Weights of a small mixture-of-experts language model, trained from scratch on English Wikipedia.
Size: 11 layers, vocabulary 32000, 131M parameters.
Experts: a sigmoid router, a shared expert of 384 neurons.
Below are experts of layer 2 (counted from 0) of a mixture-of-experts language model. Rows are named router (the router's row for the expert), up (a neuron's input weights, with its number) and show model dimensions 80-159. Each number is 128 + 32 x the weight over its row's rms, rounded and kept within 0 to 255. Numbers have three digits each.
Before each expert's rows: "mostly gets" lists some tokens that are sent to it at least half of the time. This comes from a sample of Wikipedia text that the model never trained on.

# expert 0
mostly gets: " John", " York", " American", "ley", " High", "ian"
router:138133128138212128088075179107077131127156064119099101155089115103154130150153089148139104126159165128148137109151125128076164088177195128119098172159108157207185119101081103102082151193164093092121164075173161158104138143174190160140161167
up0:100188166120141135148140171109151185128143107127107156121098171128133131185106130145141137179155127102117130120082102137109117078120145140105164170139116089121086112130162096140131173067136193080175147068118132135126189123081111136136146182
up1:147128132142121146163166094116134135145103115120085105151144060123133079089128124156134036163076143103117104092139116184121114155106147196116106126125179108178086130113117153125097126158141152084129185175134129163155159114144210163146108156
up2:158125107147150110102100151130183175059135067144147121103102166127204108130108090150158168129065104111089083117128083101136097116146079099135147161127093196130102110108157184005098071155111064114125094117105194111140111141093159123085125081
up3:127097133115090129098116117154118084159118134072104132137151114108141126068119131167159140119116147073093142089166128127109122112144069144157137152151165151128094091130170084140124068123156159112075108159190146086142102113107166146167149098
up4:109147111153116102145118187124171123141105101109164084134129156124162124115080099170172132071145154053088125128152162107052127103098131124136130188114101110165131092110143159163143141151107123126129111118119071166181111084138218151145154078
up5:146112109119090054180109140137139150094063135178126115169113137140097088094144095157117148153165158135180118158173101071154120152098109149106179073152040107129144121118177095151129150113124141110121143138120126118124140101128189150137131164
up6:086145175093151120078145104106139147111166122142126171097128109122134139107122077110170107181138049180120138128161070080087106130086103105082152109172081135181157130141084113110101152156130171172092081124120149118162111145178131108083137062
up7:057084154113153167108146061085124150132102136105114133146070134093107166163159129075075097147132073148099126102132129139108175050118137204107193090079149149155185102121192144069163139126113124171143083095157102185124116125076147120130121104
up8:153102098149148100144110123046176151156121094096146149100129169114075130107153174147136178122093127105153224128086132102137114130086092080118110147119122169149167115130104100154104122128125159114125153113127083113127102160105134113126128159
up9:154154115152099117112106147087125177097182149138084128116122082094098150100186079124140165208087150113143127142102080150095097117099032137117145179118169074125077148086119133177132159154196161114136149088131122122154119096122174144188085174
up10:078161086123164167147157106186187129109134127110129077140079115106113135163204106158124139170143144125126111095111104140136147120110164165092194094155159154151153111158121104142168113148150110070097145049159128165099077113029168134137127062
up11:075142093072118126139187058049100141081122166135154170151085182120209182083134139093192151131100140152104116136151115112175149096169154121104129139202100157152132084114112104123146105051147135120143189153122149151156135122212109149151159101
up12:145114115109161174087138152152126137103169084143136173138107119172153087166139173126118121168143147102151171140056164094116112074136127098095141171094127149190097163169022157101081119115101092134120127163113146139118159151182157161150147160
up13:113130097138131144101097081153151172139147096118196197132087104063095143143122179156160174103098135130178193145151181101050156100146123152130119153141139138133117141124139152157093145166137095110128111124124153156147099124098177143153135143
up14:182131138068120143137125196098103178066185166108159112109122144104140096084147129141169147125201141170165153121100143119137132165157118134088092127084101078109113106211090147114138149169170116109099112131111207159119067152132093166151116111
up15:115183096171138111132122134123136120153161091182167119140119135125077148099175108164081112183165108160181114095116126075067093143167143103103074171139098130166148043183099147085208151116104101150094095171111185163099147128150230171146202106
up16:147198075202089181114062101084151142088120157169139054161135147073118114126097099136116174083115063177150112143105136155110146081079121128109131079155134095145196141040147173181060152113100152083118103073090113118159179125154094184127112129

# expert 8
mostly gets: " is", " a", " was", " an", " were", "|"
router:092161166115185193154135085107187110123162145137165189059166198112187086099112140120115138131108177159139106132163123112102078091119165079113183079130154152089112117136111121150098127061146074162091123102127149134169088175117187107104157067
up0:107158146044141124129084152145127168091117164091112114128158159130168106131136128108142121077121161162066120113105202059109134092143134127196125077170169089190198122139143157131171079112092070084167157092141171100110143187132132166144196137
up1:107104133148147127129149119083175175100151129135157187079068136130167123070127131174170149148129150115124187113136117177126136134132123115138162126147138108109099191080097138113086140083103103137114082107108146140112156163104082159127171105
up2:121076131169147150164150030153134085115161222111126056114134142154094111069177151089078103115100140123118113128113129082118132127172150100197165105116155079120143149133032153085112105158072087148109129091082092121021158153122154138204140140
up3:102078114125117141180177066144099096150150136088120115109142101113126206119110131043085139154090191104149123096109112168089074102170108079124097123171148139136106089118141160098147129160137104079146044132158143108130030088126121172132228106
up4:076093178107155158074064089104113061131163163135133142135078137056100096137118188155178113108140140101068108102145061081126135113158138122135162120125056165072111141082091185068113121122160098070123158016134100087146085129165133146144196084
up5:149131146133149154122133124115113114137089169192080134150064122134125113110119172123128129171092071152104157167113090167135059161117098156177106122106139085171095121148130118111127132110127136133090113112118115120126125111170140166085111166
up6:137183084126123063116195127129162139119130205182148093141109120114158027166169139185147131092119167124150116184170117081111082174117105123135143117148093155135075064090122188170176098221119128100126087135164119168159095136127133101125152111
up7:146147090128118152164147097065104130134113142126101102084181076138105036062099114190132172131124120149091095103153072099049136118117103159102104157125138146145160064129165136117098136108121130080140095112128182184159136140226142190139059168
up8:086170088132117097132125084149185116116158151120048144123151099161165133085068092131130172189125160135186119104111121146119165112116178086117144114148119102132082126067160194143081083154091054051128190119174125207089049134148163167174122073
up9:117151126134094098086128099105149090179119135134117114061152131117120122116095145154106122105084152176149092097155113096099137150086156119138070109139134172170131140123135161144107137190115130143056109113031080134156156124121107133146165131
up10:101178153091140145091059142077102069107120146167119085163147113164123106128060134159168116111204185107102177164149092096104155129125106108163074133134129101073159118114112160109112092095111110173127136143139137121086208101105136111156150159
up11:119128083072101096146138141129109086168178134128155174136067109110092152121142122107116153188093129073132127105111140139065136134094075100126076097119180170151132121192126072133138172083089148179176124116196108098183085112184171127110071123
up12:124053081163112109182113141079142127126177124104119062086115163075063124180081108144161144110110120147106131162135133137139111076134111085121096155143126098076078154084128153148118190090124114062095126150140136106105151138138151145146092125
up13:114120121162047162132065116134150098073099121177113149123116107146089164123125110145123144147126120120098095109121053064095186120116161130127172081184120120073089126131074087143080146160130106099099156139086142157129078167192137140127069151
up14:107180126187152137125106133125043120160086141109113102104163136121094182171122126118088162176191164089135159076153165090195066149139126071136122168147165083060142127135086144062098168176076112116133092141124083199092120171193105115132062156
up15:154134133145076128130034133145068120114075092111120103121188111104111152130177139126161176115122142137124117097116120107151136155131140110183118098120144175032147134069120191130153135108097124128162098145155129115141166128119063156151079095
up16:161043103090153093182152102147086119102159112130153196123103151110115192142108168221156084118117111132102121134092110113127123143088120051111077148037159121149165149123117082144150153164156131088168163153174096105117141170095113159127151137

# expert 1
mostly gets: ",", " and", " that", " as", " with", "),"
router:115100092155132142126064101147172185103147150115119127098119121155137128144075153154156129130089144169148091172167068166178151092133108139124101167126140114141111168168109178099142149089109111148165086111122155076179146095174128091147097149
up0:143077125067136101128119147080183119107100119182153173087177127115177107096098129117171111134141174080176118080074125079148202114118147141178110135118115112129100173089166132128145171146111088133196091138122131106119114126140107116148202103
up1:231116169149122130170104132107132064160122153159126157093120137097124090102152097080123129075153130153138130182104105126053102146127106127122119092155111158091095092153103130132174158099170104148121125132197111123086098110110094104129151090
up2:101144126063145087128180153187091126067149199179098086102124174143162091152108166161145133143130161154126152095088167123191139171151085171106197096140113104142131148160100193116083147117091110107174077123100152158077110130102097143086118141
up3:135117124104102110131084122112124085061097134101172140075144110129118117150113153142171088140167181112117110120129049185125147148087102178109124169107150112150128173149100143147064138141136079118127167095088083155192148162119116078096185198
up4:130112118129119131083080112088181116121100076133160092100105107137108124120093210092125139094117113114086177157128155153136052159137123084107178134117154203124140097117098091137074138175159114109118132175080128093141044150075126104135160117
up5:203179137236169146127153160179084156207137129152169078143097089088132088091142122077146139121107131139141123099004048122176121131099106158099159159132095126167147119131133207154109159146112141136142138163172124125102135204101068168130133112
up6:111177101164149113129116098107153210152105177144124090162154069182111094171143123137149107027143075134036167130189133072120128151137152130157155121058125117100078171163148208089088100106187168123083113138078139153102135178155107152162093120
up7:126138136106056178047160106150144139126193089139080167145127178166117114111099090103095087117114114130110137162143140138110119143113134160126145138141128140107134123137105047134128109073162126135152111093105035118189136126136061142152150132
up8:104120161118147199183170175120103093153139117161101162116096087115176118131108129119121174101145112091207139097161163132116135147161132155166117135110086139130148146164096106152080095072121120148195134104078106183131134142118145178154082116
up9:111164154133050119158101107127126134075114139136128074079090120123153127160153124118145104109088083124120115071138078121125158102180135122076145108101111150126123140137176131127145108087097153092157142121132103139178096166090143108121117089
up10:084150150154162142094168113157135185156144068117139193035142129086089063156135152148094138095114109121115097123092179113127156141135152069113119110059153146228105143143108144112116145145118063127207139164127080114155183152152123095159153136
up11:136150111130155121155127147105175120140107156102126170104093071141084115152147116192152152152153158074144171136198111155174155126129085091092119149179083160124099113156109125087064096147135088111180093147147135149167117122132122134114128135
up12:147102085156155085105077104096075113114093113157164146166137138205081138111109144162081150095124118114063134143106090103157096165147094070176112062110090122072046101155154145128149186116142074132149128118090123087149110139104118091139143107
up13:101098159153193175107096126163136083170155106190087093108037190191146145105165129073145097128171068185098157155161161180122077127075153074144111168147166098127094119092167117135128111156122102068107133202148135138102103125086097151142120124
up14:121145140110142141145055159119170127178067139102107140120178115176142099127089177119111137116040134171137084073095112119123110185174158146139067072118108124111156097119086140130121151161076095119185095099156135086106154149221094144178094107
up15:127119103141144140178108121113080100151181159105112066097149098141138095190123091095148119131104152078176158152136139148114169142153131122142111234150079144187058108142164135119096092174132193145141155221108140151147137119093188175222162120
up16:131144134113162113128085130157107110168109076055100074072165188124084101107114123125167112160160141133125064172129144075177165138086141132151194172116131118154158180145093105168086138115119150172120059151101142136070153144126108103121147112

# expert 10
mostly gets: " to", " of", " for", ":", " in", " by"
router:149110147137163166085042105080136158064173175147062172078085094115134188118158094138103169126165093086114101116112111103124081101102204133130182153185123108060068104128072105067067115097113130140133103129113150158140141148114178098175165152
up0:157164105132156150155127130109172076180149161174117121114089120089120123157117127085139140163108151096161121099064101112094178118089125122098099148187119087112167126154114105098133113178109097103163116129119080210218108118115127129095173120
up1:169130130109184072158161128091125127148114137159126123105186118214156086074128186150130182110123171107189109118122080131085107122088156117135066100102121150163099115120125111155153081172114161100103148099100075170113097122085145114139157112
up2:068138183190103099149085163140128143164117114113146182152127150162155131134119138123124129133091128090162072101113137130158115154164133113144121156104144113105103124151088096131129124127151172161106088115149074154103164120100171060155182108
up3:169152155165121100136188067109130135127116113100157106156096148083138153148073128092167138101154194133182085079146067195182141170119131181071151173067111118134114082145088109128107114160095106123151109118055142105072198141045139141179141112
up4:169152124085073111082120086162129137156099103122144108185132170113093064135091153167110177139077079132145141155132089148122139093115133126152111192111114184147157081179144179127126143127171131149157169109106147130116140103099154161162123131
up5:126086140102138096141114140092062120111155144106126131071133152095138133141156105121151071112098109161123092080146050142097182162152137134130087177093118128186134175092085177118142121158097118137141144163123137129145121173134111107160138123
up6:112174117131144095133143109107177130126179130137105190160124160189121126107192088155112132102106144082095144061104121143118065172179120099124149062113168119133149109092164117091154135109102129113105108094123115103133089205139162104143170133
up7:163114111136143114147085117097126143108159080158131121118117125063155195136094128074168160090120177125153075070101118155105094123113148141118102112119104118120193192075145159096133120082169102066148108111132087202171050177114163176094160114
up8:118163160195161144202085146175103125107083134195117110104096146188132122151107105180114178209149104112055104172099147165092191147135149134147065137093117059095115111127177107149137098159094102121118125195135108108142098158092178145123139115
up9:107155106200122145161112079138130103106151153131138154101135145181187073102123153087145082136155124131154102197170109140146133131148085215127156141080142115160097152080120124106058175089128103159155093077147122092099149096122158115093128136
up10:159148117069121169070109155176107166171093099176151155147071106166141129099113109133083155110133158095050089092111159089160093118141077114143148162124144120108174107073136144125059179137119117070143118140179101088112137083103068139112120154
up11:137139083130174111112135109099139101140135132126080102156151110135119146142106132126119130163106103122104145120087104149121152101105156145141147117159113139134093099065141103151076106111059112119144158139103112120161114102147104141153170146
up12:140183101131171129122116142167091140171177132114148137142109103156174136067146086103075106059139094164120124150137110106103130072106179120119180178178137111180127075155118181169147164111116118155080171125113103175141135131166112133138104135
up13:099110138141125147114118089113121099114141068169130150099139166130138128072126142159165149082143118131092140176154134120083118162082087156142156079095071099125132163111119174123136139078122019135179183107063103078124144169058191113102114140
up14:191102198124130155104124140145109122111125168135146151116115130146093100078130165110129098145107185022076144151147135087155158105108180149111116082131193210155079164187134166085135103129126104100150133118083122155174164107122103157093094090
up15:076133161174139165079091085078104125132150160144086075090116198091168134138112133131103123188119139136120167127085148141188110090156203151132165133096079154081185091097164151075113115093117157113111116146122092093145180110163112126168148085
up16:111130108171075098141080071181113115183095149122105167093133135140132109115125126102125100143107144142140128097144073086115183068143175095200138202155079191129169133059115148087098116158170156132171160158089103161158132134110125096085148130

# expert 5
mostly gets: " ", " A", " S", " D", " U", " E"
router:108108188095113149153158118085128127146148103137162170095043157114125113120132080126170106157098188133079102125130164111135109096123149091097120104137132113179130102085082119108125143066162090146156164089106079159092097138144145168076105079
up0:156130118172123173054139133180120102111056157138128168167141136095117151143107145118135169123165157157127176130125139166094120151136159194124155050109154157164185094083103187132102110077139128073118106066112121178119126118213099140173138101
up1:124120092170136167124131125112138159075155180153119123104102096141121137148165117169166062071174119177175135148127098101098191120146154145129095060138103108086109078139112188169095110125082148149155136132160078077151128105096121125158118071
up2:161138112127137118154159197058163122121124062145146181076121086164116161028101083107145132101159098162125161124173107091151116075098151116138117186185146187122154139170118123201144074151130118110172097142125183105063182108192091105122096126
up3:076147103110140146188160161150139153096164151143097116124129075185121093076156130161149197161117110092136104137137121105142127110143140117115148202155131101110089127086191177162088061087127187098137092153121139128161163105169101169141083127
up4:189122091120093146102144126066115132082093183162115131136110187084131181129152174093129137110136148107122152128106120094115147186195115080107078121158166120138134109134122159194144131176159115136165126063090169134142168089134180075120126132
up5:180132164092084124127045139155101122143143132159146113123165137118145148122122126076095140043134129167189170164137101122108041112127090072169102090125099163112150063095173100148120113127141094116117105148154111163147097154064129178137180152
up6:141126115135113127110153054123108123056157126114121163104141103115168127122125144143156104113150170130112140158094119116105132101121127171009061088171147142135218137146128197133084131113146163149233102095140139112139190098185080179145137111
up7:103110086121179139123117113115169152090060179140086152160197097117111114120177093093178113162090150124120111145106099120123090128132132140121098063077140096126146103185132164134151152156065120102151089156143118181102150138121077126125118118
up8:123111117117129115126154104158144141154126169079106072136145149157171152162174180148099069116094127162167065095115116122197124048117145120169140107120106118169110118106173178123138141074071119128149128137081094148094076137181150139127167157
up9:161165146163108112077102091077089099180107178097116102132166167109145152109145143076075143096113159127133107149090076133111054159174126136096174132161151155140132150121118169156155157116090072104143148066152131182095094121085088126125112123
up10:115080164117124183142117164144113137115130154133103153116141115184116067179107184085139085076112123130083167162142176077167169127189128113153152104112130129089105149170176141131161166109131095116177096108114059111115139139112141142173196121
up11:180168149063145103122148147089091113109153148107095210136179104134175147128104128115120133106164109120049125105169107085142106121115147143149126149115119096128151125110127171133125104144166121160116036095176167117153117137148069098178101080
up12:179047086151107130112147115108118073113126138101190123103177147129105048119122179164138135156124136140112164158176105133106148147122131095145081128140121099134073083164151147139115187111128162092108139112126185154176168114178140141118157144
up13:126067114144124108107151113069118094140090110101156155108117136174083126082127164146134148130145153172105150101146107124168155130102161096166119137118109148084152157109127156145127170088120137135134111146144136150139156162114122086133156116
up14:076131120117201107096154115058121138166141161112162158081105133180140124161150099095185135133153184094109123137176081118161111132146149086160153152149117119106128098184080135144147162130170064206171131132079093142089095127140070105125097123
up15:166127184108090125132172188094126125092136179124136156146082172114105099133121079143225138122159101080100086071167134145139187126122118128096083137124122153141127155118119138119195135116151098118080114135124115108183124139150140183129120097
up16:137108131120088106118132139078121161164149137151145150182103086139129100108074130147180137085078155095134132036133114155142116118177131096153059081126085174108132179156185170160130190125141108155148122104057154122145114099096109147172160149

# expert 11
mostly gets: " Party", " team", " film", " name", " series", " career"
router:106076106087187168103135119127067119167079144170130110158158120155137082150086129162152110155078167177082152135179116184159071180178139087131119147157131137175167115098094125087075099100103133115138110062115125117178174137112135126116118178
up0:143148071114144146100117112111126097169122171132170142166118103131143080123115138138131108129159146098162102148127189136152085164099129138145205142110104160140114123085174144155134053158126091109109145152130133119068121147171128181143158223
up1:120136122123151093111122097084082118102125145176128101166105158128137171125134087107104096169137116163151150180165102127140118130155071136114172141084126097117174108145056170104148120112144157119165143095030144166120148096115135111148137097
up2:071095114109164160111155140076094151112111064153159150116152131183167152114158116168108080115171102132146182175126119114141121178132153175080156142143123139061151131082176173122113170193143143125133130120163063095129103090081162143051149078
up3:173076168165177152158118145096142132131046124088108154131108145169098113100136120122113069118145166186163145158119094088165110137205112122152128161117153101165161134100126164167051178106119133123130115105119188143088128094132112149110121108
up4:105145180111103065158137106133096133129113095159135167132113072133125105127136130152150115174145097168120163079042131134136110158163132121096070083115144106142130096063098122127106118194127123133110153148215159135139104124138138132120063070
up5:138124103170103124122123078119151161107107163135117112134056086114126122156124136130170174143142098152088130162067139087027182122097123205129150135074130106108134126124104132148110143094100136154087113058121121124124180115136082132128100083
up6:113063103080143147164143117133133145107106122107139110126118160204104145127158165141140148097125150118059137129134150093162074073105094146149103092144079175141132149174106110159045103095124164125146154111181102102110154146161098120103143152
up7:095139142089120110147154125144098139125092130115072165133126148130114110138119119119136138110159113131161141133055127086098144130115127140138099107124140144081130111126089135140112089171123141172188176088149074088076102121080190127144133101
up8:140118140176153083135126105185109148111146105197112117111117123194117105169073092178118158158155118137118169146119096055155138172118124138178111095137098122141085070121132188130095124090150144156135191133164119184174091122132095155103127158
up9:091115117091132101106110152160131135109131146086119078112161130170055152120136159099192165154151142157144073111138061100146103132132177129099072202111101172106134082087116082105154144145051111073104175076145152094119080154174150125113094137
up10:081125079086114135131096138128114174078138154062095060124114103139131181151080109137135178094098133119163164143091106133160150112090137089180189095102133167121087122096078108126088144116122125132188094141135099128115138151148143077133144205
up11:165140143085175149140101113111214121140088162111075077128037079100093124080111141198137151115166130148159168123129094061150136124176128131154160118168129101150173136128144164157131131067152152092046144104160130140159193138085156109097088132
up12:120098132076125195111078068097111152170130138188114095128147116096123122137055133126157163119103110155108131059155131153108098140117167124151122132112153160153093117114143083139113161098126107121147141083143127123117140192181154126148170104
up13:165150171169128089127080065157144116211092122126142104125130057119116148157129103137120101143164169127156126131091112170130163144117129189162156080151157142131096131124113055110142117188093128117141095209149130152115096083147141167141105120
up14:137091101144094144165119127079138158165069186134091072120107153124098109088124118139092178112167114160121180139149194193132192122128114110094113166193185097094206150057124151115145106159073132112111176134128140162136161113148162120118205103
up15:101094096097174068096160090139121166102141173125137121070136198110191080138082163151069163071085121160110138170115127126109149112057144095147123123146106100102109110034166184147113099115118153133127128085097131114120117141178082166046159112
up16:103128131149109096140109069174091116141162151143115121100067143145149147107160126137081146140121129130112098180075077123051076211134111181089090134107135161152079139118152149100141129051164128094150156114168160120130145179112111143109134156

# expert 6
mostly gets: "N", " U", " M", " W", " L", " P"
router:154121142117180138130123081150078084175126113089129090110122144126130133112168128121150119146154185122131142090112140147108123075106166128125152098080094143129097138122106138117101060060132143085174167099167153142163077077161154131102135126
up0:138150154184236141128122138168167088186145131094142145069139117118126079129142140128143136141130132096170168135116098183145190149172115166144113124078092131165112136128109162146107080147162130151157179137122156117139172101107108158157156140
up1:181181120144154115175154165057054157182144100139163127124123064100133130097121178164113141102122132137100089145146089127117110114133080160169101210176107122111096134150104125184131176123160074186144115091094160145126129081105119110148129099
up2:112107179120114124139101125067152132154103153162124068103174151141150133144137140177090128177123095125152107077211117135113157115090114170180181107143104081132172166146153099121088125067166166120156157098108143113150108150089144117173069081
up3:098105077169111066138072112174098150129167162190181105154138161118161138066124119149090108120118155129142097144129086137083173084134134153105120112148096092148154149148162156192165122125115141169119155067171112118152180165096136111126189114
up4:077051076131059142142088153062133139139117161122115117156148175157111170136146099131082099151125162071137115126184101179213151134082090108096130156163139116172123143143139167157132080138130089120133127062151143126094183089146162161089096152
up5:191149124150109161151118078109163122166117095146103142161156104151049065105086118108076097119144171176142070151106126114123126137118169106116173157140166115114155107106128108117119087122103114103201120063107152195157092129117081127141147126
up6:152147119133126058078132135095153141120196132147165191087179146143143086149157131143139031128114121141132141100138098133127126145158168136134125147123108120129169177087120111142104164120151130107129108124114177093137051209067130067128095136
up7:152145095050115107184143140086111089109160103141135087087074055115133118056093140159151134089136073126139145148134132151091200184061184115109173148138147144154117093149160151145138180198132083113057118099126047151130143129170106136157148089
up8:155138136132167166135154099178184099151171145131213107066170158119083123197171141143171073091136142125026126121103150174167083089126110115154152136084164114105114122071105122089080138078096136127117161138141107146136123136109147107139147118
up9:117103141192148111119043174080123155081140122116118095096133133115100188158102096088146133124164099164120135104105085190162129052118151120052116121096168123164117156141096138105074136121135146124152169078153158104135140157162120178191105095
up10:090149086131123201177120102111136136073106114185127109149118072128130114103173178121140119123111152175148114076130068087097138117105141097124127109110067178130135123154202104151171122093117142171086116082107084167140167118102136183123174084
up11:064042104123172110096120097168099116072151117141118123148102164131128212130144075096119170158111114139140153088151091104124125112124092151122096095092155096166087145164108154131144130072063122166199099149128152169087164157151150154077118192
up12:178117093175144114080134067075148131138136116099107183116114141127180112178138122135119150093056115108103158064130096114114091107183126156110159153072160136169151135134143131088123087078146090140154081145095126091168116106187055124153213088
up13:123149112116124101213172065126170125119079092094127063111092144095097120121085125092117123163097124147089129135133137223129099119067132082177096156102150141158136126098098108172135126133175075162086143102134115079078180110117126193124148169
up14:095147135073122114144089170120097057087102169173134130158088111124133164151164111149123109177153093074138050128139094091118145181118135152166159162143126094123121134128144145090106148170125115130089134118131190108096098137188135111109206149
up15:136150158112128081171060133070079100178134150055124105105161101090092153071122128125078186061141106121140111192103107127120158130128149145118118150065081102126130172160124106127088140189063101138132156129081093177176079110140179110142166144
up16:123133145147176134135194137145116118126115146073113133108139131113091150125128124132097066168188090139111142085122111061165173128186183130157140058111177149054097098141103126098120127134092119142092079149109067175086118119137096120143149100

# expert 9
mostly gets: "e", "o", "n", "us", "i", "z"
router:072139117079149151100133135165094139171166102088096131131097157080160149144109150159127130129156127127172127132130081128142122141111203075082168117163128120137159162133084172110160073182133130076136146095143113165137075141200149172166176147
up0:142103072107173123101116055139144134177138138126103109130145127056164112136177170113093136154173155156151119143111072156165111109124080113143119119147137098144104116173088070087165142097113171146091178114156151199121096159177141103099113105
up1:145179136126103060160136141110118070154150167137164163116121127163142101134148154111078094109078116130086165159098093104111141129117138124121095155115119133138102068169116169145071165112092155153136102109116151125097119108129120183112102149
up2:124120131176080169108126098157107120133135185154096086124049085173166072130105086135103173127105145120128125144126084080170141137110117098115141117069113070118107116129158180116105144168161145138106208031117114087198124122139199142070122159
up3:089114077102178076102153136204147159154141155152096050155143121144098137094122128165111116182138123153131130122104107115179139101123150174156139144161133129134159136096081096131138124184138123095127138159123116118099132131146152161155129098
up4:152142164153193103068091154159199097103153145147108136105121183162101081155139123142160129091122149095100160123147110167169121158131130150184132105096148143169096153144129163070123079134152109198095095207138161079159120130205151140105155146
up5:094201188153127115057132148149123054147137086107145191089081080164113129105102169136131101070159145164099165065116100175146106040061122107172159075145156183168147086120158203132159112125117121128123074152073143205098145092148150143104133080
up6:117164153084149176081110135164162090116085126190143126121066074128155140161094095165112122123145140197088132118089130108149055116142128051138153180109096158080133141152140130113129086136182170076121130122155097129186151176113142166112093137
up7:116166145087149143090109159111122110116135088117126099161115187140086084148094152188099140155120129154123145123140094110116097106109109133152128118159092114105136092145118165153089117130145150146119161102114132115181136126139079090100134089
up8:156161105112091114110153146128138046148186081110133140169200146118234076150085144104089126102148166148116105080083195104113111117114149090097146117083160109096176129110132128102106135101121143105141127134101067117154104158212126152137172123
up9:092103152106116106076117069080244084121151162137119146135102103113118159112122129143166087111142174079073139160113172160128119112142194151099134106134124140117105088138099170101198127129130209188063159083073094139141100156100104179129129142
up10:184089141145108130144131132151197115113100140096139125128120146159099120073134200096141128154090154122114133114164133147098104180128121136141075162108123099157067115149130108149074135099150108141127207124170039070134114136201178139112149214
up11:105135099134129112166122138138143161163172145110092112111135166139133150075144093118116097095056090151066178121132158192118084074097154154143141151167139181195127138126110146124143083194151158112173116200138096115120157165115127113109098180
up12:087149133104105155146108101155146178140116098145181061151132095068110137105092104117091114167162148125116186118147142153121111076128172128140090134119162141083106204111117158100145111145167091093129136115100077167175147122130101107127144131
up13:109123152131161108144147120074091170115179196066175148109160118104073099119125136110129087152081140175127117055088155156100166125133144138132131113121114119124126138172123125130123131156131080177125074079188172124126117120106099112160170157
up14:074182096149113164114085123114109146110156134125167146187109141138144101112125119109136138126131171097185085131079112154129126131152096170093126135083170092086132118053098093137154099055139175124163135142153095173149095100128149135115039148
up15:124147111121124147099159098167136094179146112118116123121105056131131121134073190138099074154142150106148106137051134186173198174126133167099111154098165171216175066095163190141208181099101160125126117070119111130129102118122161209125135134
up16:052122081136100123146180068119219071132127167152155123123093145110142099123159167101177138176157103157126122134116139129117138154174106138142104174108105149126088171149179104115152096110139157108116121187103132158131118098161099071150113030

# expert 3
mostly gets: " |", " up", " made", " released", " used", " use"
router:133162134186126159062159163143157104074106080101135155111063159111151131065155079175146116129122135180154137106137140119120092102130149133155099123181108182111109093126103124147164147125131159097101141095152073110155107102085126120094100141
up0:163103141168081136152094130090170138115141122103125104102138112158166090111094102094156183154136146190077088119163119123077063089119096059144110158115102199148075094154120135110157150156105135152150114148176095103101137193123115114219141099
up1:097143144124133150076117150079080129139136106148111180152135104125144044179102098155112091093067138109091072156157079149177100093076124130070171136189090154172085132141080101154122138116117079135122129077118141115172153123124112102101167129
up2:061164136138149066135158162121139145102120088184191117122140122087147214067144149155149151074145122118142163129079055103107146150143139108124127127047166124152116102144097111082110141152165165109104097123171134162074134175151115112088159113
up3:106182138111124049164111110127075106081102178155139117135098124141135161140098154149170188155136144116147147101147114102132149157108081078170139163106102179145090148185141118141132126154118133188139120030138124087131157070172111139077158070
up4:140101070113110037193168071074214098100100075111197153134139157127152149165139107150158112131135166126070135170181099147116124124101125100148102128163091129157116108064105156162089104145095206142133195108067179174102082112133130116121111136
up5:131064121156112179140031115132138095159160099102108124139082078131123097088126159102153093051158168159169140125155144144132128152118109095167133136184140080098077164123125170146131125145152141155148088117178136107121104174133134101137084168
up6:074064169141151149158164092104133081241089167131142090172149139133140121062103134092148151130072081127112139148107140172146146117122143122149159109202132054099159142118129168112078145099155082097132122118160094136206136123141122174106084072
up7:106172098109149061152177138121107143115170097066145052102103109093101151105158125156112180111157098172114146159232060137112129111121120109123150151134141132048097138133133109152133076121115143189164187172134140133117159108158060098142151191
up8:144121126077171139096086103137122145093148159143093140099164118110087079121109087148114163150087218185129136132072145088088094052138170130120135031109130170124177128163127113112097132090161134149116188059094146142121106162084127114108117123
up9:112129173190132166163106096153160056095131069150073089114178162143061139160239210086133100163085166161093142133127086140134181116137104093184152153119159121102121138116087129135154172124128149142166163119136105147113104157111113139190094163
up10:107136088151070202117057114150184080122150080092078133125122110079132074152176118134133101204100145144118120130128119133160108153125099110121064166125104123114116077069112101079188133091141113113140155139118101130110096038115196135125159107
up11:148103129153139173192122122091100154108177146148117083135144065241073132065153177110151132133089164102122145121123106133122102133150059110081130101168084095095118124125143121105193113124132137067129174099144101091140084134098157128163132153
up12:141093112135146087074131122193111125178160117143129066139070095089191113138096112130125111156159120097139194162148089117121074124118155131090110165067164131111131134132141082129199059132151117105179148149053109115166136104194115163159152059
up13:157165188112172126164114102142175158138178125110128114131211157129133138149120142086126176199125061098113123143093112098103125149131118147137101120039127102105159118078161111114146148093158152115119173152101130110068116137153134118125078059
up14:065158122145108065130155068146131071081176128094112088122109131127164109097173112112102188104115136209102087120135175065102124072122101140134108122140149068119112081132131100113082158128134152140148166132129125063142077149131160129150125123
up15:113111139105149110095171140092156130173149130105121111126100131118146122037104136164097085125131194143075162088139093121120108184116139131136128099172141161102093152137165119130152062144098133129204147112137103160063162186151121127116144106
up16:093136182106155134060108116154133147111121163070190134133133134136106144130066158108083134079142124128078105134085161141105079149133118038100125079133091075130141101129070102136153111130138108137090052111141218189123140148114147103137138155